From a checkpoint of a small mixture-of-experts model trained on Wikipedia: vocabulary 8192, a softmax router.
Below are experts of layer 4 (counted from 0) of a mixture-of-experts language model. Rows are named gate (a neuron's input weights, with its number), up (a neuron's input weights, with its number) and show model dimensions 0-191. Each number is 128 + 32 x the weight over its row's rms, rounded and kept within 0 to 255. Numbers have three digits each.
Before each expert's rows: "mostly gets" lists some tokens that are sent to it at least half of the time. This comes from a sample of Wikipedia text that the model never trained on.

# expert 27
mostly gets: ":", ")", "),", ",", ");", ";"
gate0:110097157159182126120099161124115141175098081138068039155156141101057108097105056063092089183129177180082099115099143116123118112160144052098122127114131135133131124088158151130127145148157141117092098137160112148124146183192123140078117108134111136121109093125088132161158105153108090094062091096189114190144130098071157151158090127091152104170110142170117141167068205145119125143114132139156131122087100154115102140152117102121116166148105204134125168089169100136174067118103105082130169076102134165113153192085162114115149180179118087144093131117107117097163148120132087137
up0:059056198134107117119124098160113139143142079138118129143122087166071107125124164117147091125124123130094118213164127098179060180105121108095116143116163157109055119173104106123145143087146146107115116175115144151147125125108123136124115097160155154095135142103118075141129105122131131090090145087116174085087132144075132120148150070122090148150174158178142129169114115141128140079116097089067165123138177207108144124148159135108089110123213124100146076103158185077153163033109105188157138084105164159111088163142126118098055125046138123151111160107118130143116078112111164116

# expert 3
mostly gets: " for", " was", " at", " by", " with", " from"
gate0:111151094129106142160142064132106141110122125145124080157129100142145117154130085082102170143166077085025115111119112143097119191143118119156165103146128129157143092101112146096079127054148109150091088127165104094086123074145128168105122148193099130172162144139115145133111105147160124065119079072108128087093089142126108145207081083088205126109126143114159137127152123109124133092092153131109111095101127145145155080095092177091067142094123093133134080079051153167130126095134081114111127138107068119109131127150192081078119136139114194169104149124096082107092094158057159169
up0:130059115186131127112156086168128168133133127120175127202162103139128054134123124132197102080136139110122114123105142183118135163130189119096120128130167161093142081100148124159121105169164094057175141118184132163184119109207102149128138119175102121098162148085146126157084091133100172073136168076147157110092111134102077167188114112070136129109167094126161139081139177150094182138063124082162100100094128103099131121094086130146128099161137116158083132141184158181145101164118079147142122088151083141130139083102210110144125126172144169090085108105104150175134083149145147127

# expert 19
mostly gets: " |", ";", "|", ")", ":", " ="
gate0:130077159080152128142086162105151127122146147122090125070143143115149101146174078159163079071132114130189155099153172167154163097164164120152144101169162142126105137091134118136060135053110142160154109164176134111167137083186108130172074035150093128106128087114149094098105144106124105091170107131136181155136137118118111060053101129128118133116159109129146117092077096157156137132084122141084100122125097134141096077116154160131115139088116123113110077113155047094143100099128051134129081120146159122101142125088126043148081179136094182183115134131140108131104108132152159039
up0:144134095131143072101153166144118174078205120100124175182112118154066096111085079159177149123124145155103101133145165133168185109182118154131074112111210157100174116148171175088113141127178162092144168163102136167143100149173176110098154158106095198149181150172131127126171148140099128162069117116111122078184181141107094148105133116153105113122143153145139115136118167103131144087097090186054081097136114089094139185142096119120152136099141115129141148204130116116157112132135102124093104161111110093155143103082153133130160071094176034154110100151124113144097108171130177130

# expert 16
mostly gets: " for", " to", " and", " in", " at", " with"
gate0:101151129125126150175115088116106138099157146156096137153171111141117069181152157163152157123131101139198158152097156097076033126121108090156155078118221170146080128109117123123136123123118140104091169126164072125136078119102177044156138131140144164166122193103131116081126093140106143120127085174137124094121113165121076124147104187113110126127196184111123108069173107152110131164144167115074181057112121146081177069114181128127138108096070129177135094193125184109123135185123176114107134086147134117142176164121121093157117137125119110100176120087147139152111105096164103135
up0:109061141073115156185095123119162090147160180167160171146122102099158096078133082157149184142095111160107057118161132115155073149159152132111093133136130149061122170146175123167141121116182149148127086035175153182092139122134130151158139172130119100111168103110123134117093212107126085130104052102111150084117132124124114134089198087085118161140122098097125156068085114087119142164170105092135144159098085135076118113161107113156163107095147099117167176153096090164127127184141180148106123117179187125117090134129097086126047123115139158128131129152121095102154141068152141139

# expert 9
mostly gets: " was", " for", " to", " and", " in", " of"
gate0:105100143075112096123177128083133144051122137100112142117177107154213172168112133119083144128151121163095130107052081151138089165151103184195105136083122143149182114107098120111162105111101169102096178148130139100106123105149155166141187133155083114068084105130183170137128155122128140094187136201135083126137153102126201089091129107115095136080088092129160116125107148108127072138177118128137138162094128152165174158156134034101119147142120120140171066121147175116167159141123124121178150186151168112128174155151141157108078093113126115111124090071197144117145124120074115124
up0:132157165113100141103101103087133141197153149153116139137160110147119154041068123136125103151146128135071123155103138159118144149070107168174089136104131137162097069090087184135146126201104129152132189046135105153130112116137144120137146151073165155118059130205143119157136136082125148099152137028134138158133138116182094114146057083094081084152078149092164140129063139206099145100134107086144129180183138095109066113136143129105143134135077116100162088124136126132143173133170146131138147090114127125133122170095175068141130071091144132148085099073116129094139137145109160118